config.yaml
n_experts: 128
router_score: "softmax"
grad_clip: 1.0
batch_tokens: 65536
Below are experts of layer 3 (counted from 0) of a mixture-of-experts language model. Rows are named router (the router's row for the expert), up (a neuron's input weights, with its number), down (a neuron's output weights, with its number) and show model dimensions 0-159. Each number is 128 + 32 x the weight over its row's rms, rounded and kept within 0 to 255.
Before each expert's rows: a language model's description of what the expert responds to; "comes before" lists some tokens at least twice as common just after its tokens as in all text. This comes from a sample of Wikipedia text that the model never trained on. Tokens count by the router's weight.

# expert 42
Concrete object and attribute nouns. General nouns for things, places and properties in descriptive text, such as price, property, population, product, construction, color.
comes before: ".", " of", " of the", " and", " was", " is"
router [ 96 119 126 170  94  93 131 139 122 112 171 147 132  84 177 102 108 124 119 117 103  99  70 157  84 143 123  88 107  81 126 211 133 107 183 139  88 162 109 128  84 119 106 151  76 125 151 163 119  88  89 181 140 157 157 118  83  78 173  74 144  81  96 133 147 123 164 100 141 145 122  86 148 155 110 116 169  84 127 171 112  70 138  93 197 165 137 125 107 120 170 175 112 123 110  65 114 141 116 151 123 174 163 135  84 104 157  60 104 147  97 129  99 108 170 123 115 126  65 119 120 155 108  61  94 178 164  96 105 126 143 115 130 186 124 103 201 180 158 109 137 123 107 183  76  90 162 145 102 117 140 124 124 126 149  75 155 139 156 167]
up0 [106 130  61 103 153 161 104 114 155 153  94 121  32 146 127  96 150 146 132 161 171 128  69 138 155 137 106  92 130 192 106 140 108 108 156  73 170 109 142 120 121  82 221 134 119 173 162 161 135 174 134 155 139 106 158 170  98  71 133  82 101 123  80  98 149  89 112  88 176 116  84 137 127 120 131  79 126 122 166 130 119 147 124  74 131  57 119 153  97 132 175 135 133 156 149 101 123  76 149 169  53 176 120 148 151 125 164 106 182 144  96 136 175 176 149 154 118 143 144 128 158 128 127 133 128  97 148 139 129  82 140 102 104 149 162 136 158 148 101 108 131 147 171 112 117 223 102 105 148 171 114  92  36 120 148 141 142 118 149 137]
down0 [149 147 107 108 163 111 126 104 151  87 146 128 191  94 173 142 184  72 125 150 138 128  97 216  83 146 172 159  98 103 131 100 103 161 122 153 131 168 132 116 153 114 112  97 171 104 107  98  90 149 162 127 127 154 108 174 117 170 158  79 156 159 114 170 121 118 152 173  90 149 126 182 171 197  90 150 117 120  93 124 115 146 130 114 113 110 178 121 102 127 148 140  82 172 137 141 134 145 108 144  90 138 111 173 107 123  61 116  88 112 118 138 177 113  93 120  76  86 164 189 110 127 151 112 100 142 126 208  50 145 157 170  92 116 112 172 148 110 179 118 155  91 153 176 156 119 170 108 133 168 193  72 128 111  97 170 194 133 149 128]

# expert 29
Sentence boundaries and openers. Last word plus period ending a sentence in biographical prose, and the next sentence's opener, like She was, It, In.
comes before: "\n\n", " The", " He", " In ", " In", "\""
router [ 56  93  80  82 142 151  90 127  73  61 174 109 120  68 158 117 129 111 166  86 106  97 130 115 148 146  86 119  65  93 127 118 155 137 101 112 145 131 112 144 160 104 162 159 167  74 141 165  92 121 180 126 164 100 111 112  84  92 148 158 173 112 119 145 105 178 121 125 128 105 124  92 175 150 139  84 100  91 161 144 153 158 156  51 205  87 133 164 132 112 165 128  94 140  78 106 132 151 146 167 166 119  93 101 166 107 136 104  81 178  97 118  31 104 113 110 120 107 117 162 150 168 141  50 129 144 161 156 188 122 183 134 124 103 108  95  93 110 144 123 145 138 166 133 119 160 115 151 128  70 128 146 129 125 176 162 126  80 132 110]
up0 [ 97  92 149 127 104 107 172 122 180 143  93 133 104 146 140 113 141 107 111 186  90 188 126 156 158 115 105 166 122 138 153 120 149  69 163 117 126 143  98 128 142 139 114 127 170 192 149  99 166 107 125  93 206 143 153 156 129 158 109 128 125 172 162  90 128  55 135 133 124 153 127  66 104 104 207 128  75 122  79 177 125 107  90 190 132 135 171 111 126 129 124 130 114  90 171 163 149 142  81 110 209 101 115 196 122 153 119  88 105 135  96 147  86 187 173 118 108 148 160 173 132 112 163 118 103  68 131  76 132 124 164 113 157 141 147 135  80  93 124 152 126 204 120 187 103 119  55 120 137 151 148 157  76 137 154 113 133  88  86 124]
down0 [ 40 125  52 168 118 137 130  98 130 113 131 190 115 214 119 155 140 168 113  69 132 110 172 146  92  92 120 126 166 175 111  71 111  95 124 135 175 104  80 104 162  83 153  97 137 175 148  97  83 148 117 106 116 136 107 133 133 126 126 188 108 128 104  97 164  51 159  99 111 115 184 107 107 111 146  91 131 144 103 106 114 117  77 133  80 115 150  62 109 127 158  86 143 203 106 181 144 131 130 102 154 154 151 112 119 106 109 130 121 173 144 143  78 137 114 118 120 169 103 167 130 109  81 200  93 116 148 109 122 151 145 125 124 132 148 162 189  74 102 154 164 152 116 120 141  81 113 130 126 138  91 129  69 154 126  92  84  57 107 101]

# expert 13
Sentence-final periods. The full stop ending a sentence, often fused with the last word, such as it., them., area.; occasionally decimal points in tables.
comes before: "\n\n", " The", " He", " In ", " In", " This"
router [ 85 156  99 107 135 167 175 148  87 167 107 135 129 104  92 145 114 131 182  94 129 157 115 106 173 133 135  85  86 139  81 157 141 172 123 120 154 167 144 128 166 110 162 120 121  40  66  65 107 191 142 124 110 172 133 148 108 112 149 201 133 159 191 158 131 165 128 115 182 183 109  94 160 122 146  97 102 182 123 101 112 172  98  99 174  62  99 135 146  80 203 102 147 135 167 147 129 171 145 152 123  89 189 158 163 140 129 102 123 135 151 109 154 151 173 173  85 109 160 185 149 118 156  81  75 160 157 162  86 122 134 160 140 122 162  82 102 167 119 138 108 131 127 158 103 185 116 167 118 110 104 119 125 129 158 173 157 104 130 137]
up3 [170  90  85 145 134 112 107  99 153 148 101 118 155 123  93 131  70 139  98  94 149 104 124 162  92 152 110 161 125 119 154  81 177 153 160 105 111 102  89 107 122 113  89 194 167 154 123 128 121  73 162 168 123  55 127 139 140  90  56 122 112 149 117 133 106  97 115 136 140 151 123 148 148  84 165 112  64  96  99 171 154  93 109  80 103 135 169  99 132 118 139 118 126 167 173 151 130  85  67 128 122  74 106 161 184 142 120  92  76 112 143 109  71 116  72 114 125 108 148  94 114 157  63  97 100  63 172 107 130 156 116 147 129 131   7 132 136 131 199 102 176 118 140  96 119 142 129 104 128 116  76 118 103  57 108 148 127 133 122 158]
down3 [188 159 134 124  69  97 150 115 127 121  96 104  66 141 118 104 209 174 120 100 134  93 122 153 143  98 134 137 205 101  83 115 109 143 126 132 160 171 164 153  71 169 157  85 112 164  43 119 136 154 101 109 138 100 119 156 162 175 159  82  98  99 132 124 122 112 158 129 147 147 144 170  87 101 210 141 158 141 152 163 124 160  93 205 105  93  67 111 138 114 127 124 147 148 133 167 162 116 122  80 111 111 136 160 134 129 116 177 192 162 125  89 155 147 187  82 159 126 143 136 101  94 119 156 138 127 118 130  77 166 108 166  99 127 152 143 158 103 116  98 170  93 165 160 129 164 159  90 134 125  73 188  82 160 123 103 152  81  96 150]

# expert 48
Decimal digits and points. Zeros, decimal points and digits inside numbers in statistical tables, such as the 0 and the point in 0.28, 191.440, 7.5 cm.
comes before: " | ", ".", "; ", "0", " |", "–"
router [121 159 157  49 122 160 160 155  84 131  86 111 118 125 122 123  91 189  97 148 131 125 142 129 108 123 130 100 103 153 160 180 189 168 135 187 160 144 161 135 153 128  90 134 115 145 135 142 169 171 173 155  54  96 159 117 129 140  90 182 140 184 182 115 140  75 165  64 123 162 168 107  90  95 134  78 155 135  99 154 133 145 126 138 156 115 104 135 140 101 161 150 158 134 146 107 127  99 146  57 100  86 118 169 142 128  83 102  68 136  90 111 138 138 175 136  78  82 157 126 124  91 125 115 156  80 101  82 100  56 156 171 132  86 146 161 177 148  57 131  87 127 147  98 112 144 173 148  90 124 101 120 146 169 120  86 163 156 126 190]
up3 [ 79 117  85  79 109 158  51 157  73 148 160 171 128 103 116 123 115 155 150  79 106 115 113  89  73 110 172 112 113 112 110 161 190 144 127  71 152 127 124 123 130 175 103 116 133 142 160 122 162 119 127  51 185 171  81 130  84  87 110 116 153 133 127 137 195 147 129 112 106 139 155 133  92 124 119 131 142 104 183 108 193 102  77 160 143 115 126 165 199 122 151 146 158  76 165  47 115 121 125  96 138 146 135 111 188 121 129 143  69 139  83 113 135 190 144 146 144  81 112 174  92 157 132 164 216 161 172  98 125 119 173 153 129 126 113 173 109 111 153 110 144  95  76 157 131 101 127 100 151 147 167  82 118 105 122  95 120  92 124 119]
down3 [136 121 141  75 135 150 138 129  90 106 117 107 124 121 167 212 143 141 137  66 141 138 146 110 121 108 119 133 137 106 112 155 103  78  91  73 180 186 100 153 180 146 121  30 128  97 110 101  93 142 164 164  72  80 119 164 119  87 172 167 132 139 123 150 127  97 152 113  84 144  99 134 126  94 109 120 150 122 121 151  96 115  99 140 137 179  28 106  96  65  85 101 178 140  92  97 188 130  66 104  90  75 112 147 109 112 117  90 168 122 120 141 120 120 160 156 141 120 107 134 165 152 186 152 154 115 171  99 100 183 138 108 181 101 147 132 109  98 139  98 109 102 106 113 101 190 170 157  96 139 154 115  96 179  76  94 166 109 136 116]

# expert 63
Paragraph breaks. Double line breaks after sentence ends, titles, headings and short descriptions, before new paragraphs or == section headers.
comes before: "The", "=", "==", "===", "In", "In "
router [110 159 103  83 146 173 148 182 122  90 184 170  90  74 166  41 106 125 136 133  91 151 106 106  91 155 125 149 102 162 159 104 149  85 147 108 144 111 157 128 150 153 158 143 150 156 179 132 142 180 110  99 163 135 171 166 120 140 161 170 123 174 132 132  73 190 139 152 143  96 116 130 148 208 124  99 170  85 121 135  90 173 143  95 117 100 149 140  77  76 165 115 123  76 132 147 136 152  99 117 142 174 138 110 133 150  91 105  92 104 145  78 128 133 176 108 102 124 164 147 166 143 181  76 129  82 120 106 101  82 212 120 135 113 144 102  69 126  69 119 110 142 147 100 111 177 152 187 111 128 167 143 140 154 159 184 118 164 173  95]
up3 [180 195  97 148 105 133 135  77 127  67 142 113  98  92 161  56 125 128 123 122  89 126 156  86 144 106 139 132 139 107  86 123 132 135 122 138 148 136 122 142 133  87 171 111 101 189 115 123 161 180 123 206  97  53 155 140 152 163 112 100 145 144 134 117 125  77  97 164 135 163 194 104 145 102 132 153  86 112 161 158 103  95  78 137 131  67  32 144 129 138 116 119 134 175 137  86 148 139 123 174 148  90 139 184 126 126 153 133 189 142 141 136  96 185 104  81 104  97 105 151 121 125 133  73  97  74 123 155  99 100 228 139 135  83 139 130 130 123 148 152  55 140 117 122 111 121 183 137 121 146 102 129 116  87 186 136  84 142 156 132]
down3 [ 48  41  78 172 138 111 159 122 122  91 148 163 136 195 130 151 104 140 108 108 141 135 165 141  98 113 179  70 100 217  96 158 121  98 153 102  92 140 149 168 118 130 126 126 156 182 113 133  57 174 152  77 115  93 113  34 125  93 109 122 154 101 114 130 110 153 131 106 163 118 151 156 105 116 113 172  85 109  85 114 117 132 148  89 107 121 163  96 184 119 122  67  91 120 160 111 151  82 122 141 166 113 166 139 148 146 115 125 174  99 126 126 113 175  74  98 143 126 169 101 149 138 116 126 106  98 159  50  86 169 152  92 126 130  84 143 139 116 102 205 119 146 170  99 120 115 181 104 146  87 117 139 128  91 137 167 145 140 150 148]

# expert 20
Biography section markup. Wiki section headings and biography or place phrasing: ==Early life==, ==History==, was born in, died, married, located.
comes before: "\n", "\n\n", " in", "==", " and education", " in the"
router [139  56 100 119 137 157 105 106 137  99 142 165 194 165 133 120  89 172 109 103 114  97 131 123  68 182 147 160  80  73 121  97 124 169 164 109 115 117 103 111 179 123 148 163 107 101 161 153  89 103 132 140 107 120 139 144 127 116  82  90  85 118 126 122 119 161  85  98 126  93 152  96 150 151  91 100 160  79 146  75 120  91 178 128 168  79 111 196 125  92 124 115 143 123  88  75  95 209 186 150 164 136  79 149 137 123 168 131  71 155 102 186 105  88 114  91 120 123  91 179 143 158 162 135 170  89 156 128 160 140 162  84 152 126 108  97  81 118  84 139  70 161 187 157 131  99 127 118 133 147 173 181 119 106 167 136 135 129 143 192]
up3 [ 84  67 135  82 182 139 152 146 145 151  66 147 146 138 135 116  68 146 161 113 122 111 134 138 134 114 116 149  96  84 128 159 130 121 145 124 145 117 101  98 148 132  48 108 127 123  99 125 122  78 117 149 128 102  93 157 182 143 148 140 127  80 123 172  85  89 110 144  99 128  96 215 120 129 128  82 100 183  53 136 198 134 156 102 135 122  69 178 164 145 131 138 172 119 116 138 146 163 107 100 138 153 136 134 124 109 136 109  95  94 147 143 140 107 140 105 114  81 156 128  70 164 132 125 168  87 157 154  97 165 108 150 103 148 168 161  81  92 131 183 106 244 107 191 142 103 130 119 116 146 120 128 102  42 160 106 109 144 130  53]
down3 [187  91 116 148 147 185 123 135 127 124 136 152 142 149 108 179 129 141  60 136 119  94 176 103 125 181 106 132 106 113 112 106 131 135 189  92  69 122 142 171 158 150 173 162  84  34 104 193 145  54 171 100  70  66 156 141 139 126 124 152 120  61 142 127  68 147 164 127 125 137 122 169 158 155 103 146 117 125  86 205 136  92 179 141 155 109 110 114 192 114 104 150 143 147  93 118 154 132 118 148 109 125 118  91 117  89  92 174  99 165 117 170 148 120 117 147 132 143  84 141  86 174  91 131 131 126 126 102 129 154 186  92 135  69 115 121 109  86 146 160 114  93 168 186 113 138 150 133 118 114 171  97 148  74  75 127  92 104 124  92]

# expert 28
Closing parentheses. Closing parentheses ending a parenthetical, often fused with a comma, period, pipe or "and", in lists, tables and prose: (condura), (Victor).
comes before: "\n", "\n\n", " *", " S", " The", " (born "
router [139 168  89  63 184 130 162 114 149 150  74 129 132  76 114 136 146 111  89  87  81 142 167  89 163 182 110 153 106 134 171 119 147 143  88  87 117 114 142  69 132 100 189 106 118 136  95 106  62 158  94 106 141 105 182 158 110 163  98 132 107  97 143 110 101 132 146 120 126 141 108 127 144  90 136 123 112 151  93  99 184 173 149  75 135 145 155 163  96 124  63 105 150 136 117 186 133  62 135 166 118 180 128 110  80 115 181  98 112 150 122 148 164  95 179 176 133 142  79 144 176  74 156 183 154  92  81  89 108 122 149 162 163  91 165  87 186 155 139  80 104  92 115 164  84 160 148 131 111 157 108 176 139 127  96 112 140  92 165 101]
up2 [111 113  75 101 110 131 114  75 116  63  70 113 171  96 130 110 127 170 142 120 120 165 197 133 142 152 134  74 185  86 116 146  91 184 111 106 142 125  96 131 178 123 174 127 185 154 157  80 123 173  85 127 112  89 125 109 151 173 111 185 105 197 128  99 126 141 153 101 127 105 144 139  90 111 135 135 122 119 154 111 169 146 191 139 130 123 133 134 120 160 120 145  46  82 104 125 124 145 153  20  93 140 101 176 156 130 199 142 170 180 141 151 109 158 123 187 143 134 148  68 139 111 107 162  80  76 124 134 105 151 152 125 134 155 148 157 161  67 160  85 124 130 100  89 140 129 114 154 140  56 113 139 150 139 127  92  95 122  96 134]
down2 [ 85 138 125 147 162 196 207 115 129 110 139 131 167 138 141 112  84 113 185 120 137 130 181 174 142 138 139 164 134 131  59  72  99  76  56 138 139 112 149 103 186  86 171  86 183 117 122 180  95 146 156 130 175 131 167 149 114 196  65  99 154 116 151 116 116 165  90 108 115 185  80 139 162 134  88 135  90 140 104 156 112 125 130 138  82 134  86 125 115 126  78  81 155 138 112 156 140  81  85 108 156  62 130 117  83  73 143 127 105 138 110 140 122  94 152 179  90 146 126 144 180  68 112 187 106 174 131 129 177 120 135 100 140 136 113 156  79 137  75 138 108 171 136 142  94 139 175 181 117 128  90 139 126 160 133 136  93 130 114 143]

# expert 17
Infobox field labels. Line-initial infobox field names ending in a colon, like "- Established:", "- Born:", "- Time zone:", "Personal details", "| Party".
comes before: ": ", ":", "\n", " |  | C", "er:", " of Historic Places"
router [164  91 161 137 109  61 141 162 113  62  75 154 146 112 170 119 133 144 145 195 148 170 168 147  63 128 125 122 121 134  94  89 183 147 158  73 109 181  93 116 177 125  82 164 134 150 179 180 103  99 107 137 145 157 138 118 142  97 141 136 125 100 139 106  97 181 106 120 114 169 190 103  79 148 143 150 101 155 182 140 122 147 185  61 105 165 191 116 165 111 104 115 125 114 147 127 120 115 159 100 190  97  90  88 119 130 114 165  97 132 144 154 100 167 140 147 167 204  92 141 152  99 156 112  80  99 167 137 180 168 154  79 134 145  91  86 150 116 138 110 159 175 145 164 145 152 125 112 157 103 136  90  74  93  91 156 108 135 101 167]
up3 [183 134 136 177 142 100 165 161 139 159 124 143 158  52  98 115 158 137  66 119 171 106 129 150 101  90 103 112 127 130  88 104 181  63 145 156  83 152 165 132 100 114 182 156 104 121 133 114 125 174 120 139 143  70  73 133 163 108 151 120 206  90  89 104  96 143 102 136 141 107 152 113 115 114 137 157 118 134 133 149 175 142 144 100 123 159  55 100 181 135 150 125 102  92 196  95 151  55 115 117 117 111 127 177 160  79 108 183 131 100 144 146 129 120 120 136 135 146  81  68 153 145 164 131  94 147 109 129  92 181 141 135 111  65 100 126 158 200 124 132 144 153 179  94  96 131 199  88 122 143 160 118  86 123 207 115  87 100 124 121]
down3 [146 134 125  85 148 189 155 198 120 144 142 120 186  98  92 200  67  93 113  72 118  50 136 110 149  90 121 104 168  67 139 128 118 115 146 154 104 103 115  85 140 143 195 145 138 154 110  61  93 155 132 137 112 109 162 113 194  88  71 114 140 125 168 132 152 153 110 100 192  79 126 152 189 177 130 180  83  96 133 133 118  91 141 149 125 108  57 102 153 161 118 141 112 121  87 144 147  98  74 124 103 229 126 131 169 120 124 108 111 121 189 111 141 119 133 129  91 150 121  88 114 137 140 145 100 151 150  84 152  44 114 121 108 110 152  93 119 109 107 162  98 138 176  94 118 150 146 124 107 112 135  97 156  91 148  87 122 132 131 129]

# expert 9
Small single digits. Standalone digits 3 through 9 starting a number in tables, lists, addresses, times and scores, e.g. 5:18, 595 Market, 6–4.
comes before: " | ", "–", ".", ", ", ",", ":"
router [102 154 155 123 186 105 105 165  95  95 100 124  88 137  57 100 126 105 105 146 104 108 170 104 118 135 104 118 119 148 176 127 154 156 138 162 160 128 102 125 173 197 153 137  58  95 146 104 196 141 146 164 102 159 127 161 180 150 143 165 137 178 109 173 101 117 157 131 144 135 161 129  73 169 137  99 149 138  98 123 131 178 114 134 145 145 125 144 117 107  90 165  84 132 159 152  82 117 149 148  90 137 171 157  96 140 106  86 139 114 126 125 137 136 186 151  92 169 123  69  69 135  83 123 154 138  73  80 115  78  82 142 135  88 159 159 149  49 156 131 108 197 102 139  58 188 170 155  70 156 102 127  62 132 109  87 133 123 111 103]
up0 [161 132 162 108 150 104 107 111 175 108 107 169 120 129 122 141 121 107  63  81 117 119 207 120 108  92  98 153 127 169 104  94  94 106 154 185 106  74 137 152 171  93 147 124 122 165 136 160 104 117 180 143 139 175 132 116 109 145 183 100  97 147 151 143 170 121  76 159 142 126  84 147 152  93 150 125 123 150 150 171 108 128  87 153  76 169 145 107 196 142 143  96 102 155  88 135  89 206 108 116 165 106 146  90 105 172 109  96  65  50  83 126 130 131  48 128 143 186 153 135  79  91 127  78 143 126 121 166 122 132 100 173 186 112 141  94 114 170 177  89 148 119  58 161 135 129  90 134 121 114 117 159  98 140 126 156 161  68 128 129]
down0 [128 145 140 111 191 179 152 147 140 128 131 144  81 146 104 118 157 144  68 130 121 163 167 148 148  94  71 141 159 171 118 122 143 121 127 112 138 126  83 103 190 150 127 141 150 117 140 143 162 138 167 142 148 162 153 151 166 172 105 123 209 180 188 138 142 134 166 130 142 113 143  80 125 171 153  73 152 138 125 181 163 195 122  95 153 175 110  94 133 110 103 111  70 199  72 106 146 202 111 106 147 101 122 140 139 107  87  75 142 119 107 144 201 124 106 121 131 107 157 101 139  86  97 135 152  96 156 114 151  90  66 190 142 120 169  95 151 115 102  86  75 161 115 103 148 177 133 177 143 141  86 113  70 178 107 113 189 120 163 141]

# expert 47
Two-digit number chunks. Two-digit number pieces such as 20, 30, 00, 22 inside vote totals, times, coordinates, dates and table cells.
comes before: ".", " | ", ", ", "′", " |", "4"
router [129 110 113 174 100  80 152  77  44 112  88 143 127 108 131 157 144 133 125 163  60 116 130 109 146 113 114  99 101 135 109  97 173 121 130 153 155 187 122 132 138 120 116  87 118 103 202 143 145 127  89 140  82  99 140 157 105 164 190 166 106 186 146 176 140  95 149 179 163 129 135 132  94  99 168  59 160  99  79 125 152 147 122 176 170 138  67 131 130 164 137 215 158  98 130 108 118 130 177  86 140 118 102 164 138 161 117  93  81 129 164 178 123 168 175 124  75 133 175 142  62  86 106 106 131 100 120  98 155 100 150 153 117  87 148  81 133 112 100  85 106  87 164 135 132 201 157 108 162 154 110 177 143 143  78 127 128 110 112 149]
up0 [148 168 155 115 167 129 120  92 104 106 116 133 102 159 160 131 135 156 140 167 163 118  72 122 159 135 166  70 117 148  72  83 134  89 154 100 141  99 128 144  94  63 123 109 137 105 170 125 158 110  95 149 119 162 122 107 111 108 146 121 124 166 146 160 149  73 101  99 119  70 157 160 111 127  74 121 117 100  90 135 143 112 144 104 135 144  87  64 148  75  82  86 118 128 143 200 187 107 162 142  76 106  94  43 178 143 114 132  77 211 132 142 150 117 125 142 133 149 111 151 170 189  95 111 108 130 128 118  81 167 155 169 100 114 133  61 103  96  81 158 118  89 183 115 110  43 138 119 114 168 152 176 183 105 124 130 119 124 138 174]
down0 [ 46 146 142 131 150  94 120 124 141  84 164 143 149 162 141 115 148 185 108 159 163 134 121 169 162 183 155 100 179 132 132  99  91 103 132 144 144 128 136 125 124 124 188 169 166 151 110 100 130 168 115  98 129  97 119  85 121 116  96  80 111 102  88  98 114 179  84 151 117 107 140  73 138 151 104 110 176 159 144 157 134 118 107 112 107 170 100 178 116 163 132  85  80 133 184 200 131 100  84 100 130 118 181 110 130 170  54 148 129 155 174  97  84 120  88 118 140 159 163 108 165 109  72  59  76 158 159 140 110 141 114 211 169  82 170  85 153 109  87 182 109 105 153  96 116  75  95 113  98  85 148 122 128 127 180 131 121 145 120 158]

# expert 21
Month names and date commas. Month names in full dates (10 January 1954, mid March 1999) and the comma before a year in dates like October 31, 2018.
comes before: "2", "1", "6", "23", "15", "25"
router [129 144 162 130 161  83 135 170 171 123  74 166 148  42 106 103 135 112  76 134 119 129 160 112 140  96  99 123  95 149 105 108 122 122  97 140 154  96 109 100 168 174  84 163  92  85 167 114  96 128  48  77  90 105 158  71 168 172 156 125 132 138 177 162  71 129 119 138 141  79 127  78 153 123 150 101 123 183 125  87 150 167 138 130 151 109  90  83 137 132 129 184 162  98 189 176  86 162 109 113 155 162 110 103  89 125 145  81 123 119 147 137 171 146  94 143  99 132  85  84 137  80 157  83 133 110 118 109 164 113 122 129 147 137 125 100 164 100 170 176  99 106 188 127  93 169 143 154  89 167  83 118 152 168 108  88  82 106 160  56]
up3 [148 123 151 125 188 152  54 172  89 142  94 132 149  92 133 126 146  43 158 105 159 126 117 150 136 125 124 108 119  98 137 147 138 166 128 153 108 143  52 110 139  71 137 145 108  78 203  93  99 120 166  99 114 207 154 142 112 161 187 152  65 139 137 182  80 140 114 100 102 132 137 128 138 122  94 130 180  81 102  66 124 125 126 140 111 129 151 103 140 153 190 148 180  99 130 126 149 187 174 151 176 132 163 110 150 192 108 126 140  82 163 113 107 141 120 141 139 133  80 128 199 123 134 173 138 139 109 117 123 136 132 128 105 168 119 177  97 160  91 168  77 111 107 189 121 175 163 160 100 135 156 142  74 112 146 115  78 118  78  87]
down3 [140 179 176 139 127 143 115 132 132 117 146 204 109 124 103 140 138 133 117  71 117 117 132 146 142 100 104 189  71  85  71  84 132 120 114 140 157 127 133  73 211 173 133 156  96  97 185 112  69 175 118 133 101 119 119 130 114 232 160 117 144 140 134 154  51 173 110 142 139 174 121 140 152 114 157  83 104 172 128 189 157 190 121 139 116 140  84  56 126 145 154 146 161 124 153 168 135 118 136 132 140 128 131 107 103 154 109  71 127 184 145 140 192  53 103 102 161 121 111  98 157 125 115 138 155  99 118 118 110 120 103 154 146  91  90 136 100 104 157 173 140  97 127 150 145 117 174 178 140 155 126  89 121 115 118 114 114 192 136  56]

# expert 16
Percent and measurement units. Percent signs, degree signs, km, mm, million and digits after decimal points in statistics tables, census figures and ship dimensions.
comes before: "\n", " | ", "% | ", " (", " |", "% |"
router [ 61 151 160 125 120  74 127  94 121 126 117 106  88 113 174 161  97 164 153 150 135 143 171 116 123 150 195 129  94 131 122 109 180 144 140 139 133 142  92 132  94 117 145  98 107 114 150 161 141 169 122 118  99  88 133 154  82 123 136 127  88 128 107 156 156 134 103 106 116 156 116 126 123 133 105  65 130 132 118 171 153 127 141 105 148 152 147 206 130  98 124 154 177 115 141 152 133 101 196 116 149  85  44 121 182 168  96  68  89 151 140 113 121 203 198 170 105 130 131 129 190 132 147  82 172  84 190 114  75 126 143 158 141 108 140 130 153  68 189  46  70 101 150 143  95 155 155 160 103 118 111 168 113 123 112 113 132  69 112 198]
up0 [ 98 173 183 148 114 117 112  95 106 192  99 169  94 205  84 113 134 131 131 131 189 155 135 144 145  72 131  75 149 190  95 142 112 128 110 128 185 155 105 151 194  88 119 132 121 164 101  58 181 138 123  77  99 104 114 128 180  51 148 114 106  99 138 167 130 121 108 141 101  61 111 134  89 132 113 101 154 144 125 173 149 101 177  98 135 171 164 139  91 119 102 122 144 104  77 104 132 153 168 112 117 116 145 145 105  72 129  97  89 168 135  70 148 124 207  97 157 140 135 109 120  93 166  94 144 166 101 111  91 127  91 145 135 115 175  66 123  97  79 164 151 146  70 150 156 152 142 128  94  82 152 136 171 154 155 136 129 123 107 163]
down0 [ 84 186 125 101  83 137 112  87 137 181 159  95 141 101 167  99 139 125 159  96  91 173 174  98 137 162 122 150 145  90  70 137 134 203 148  96 106 218 115  77 135 117  83 133 106 157  91 171 106 168 134  61 104  72 149 112 114 124 101 101 165 190  64  94 162 101 180 113  92 103 126 124 162 147 167 142 123 126 127 135  83 177 113 126 125 170 153  97 149 116 120 158 167 136  98 127 122  85 106 162 101 135 144 155  59 104 126 117  69 183 115 130 117  99 115 143 118  87 117 172 173  99 134  89 115 160 149 120 116 131 144 122 150 134 171 141 111 102 105 133 165 129 203 169  93 183 165 146  88 137 142 126 100 162  93  96  87 150 107 184]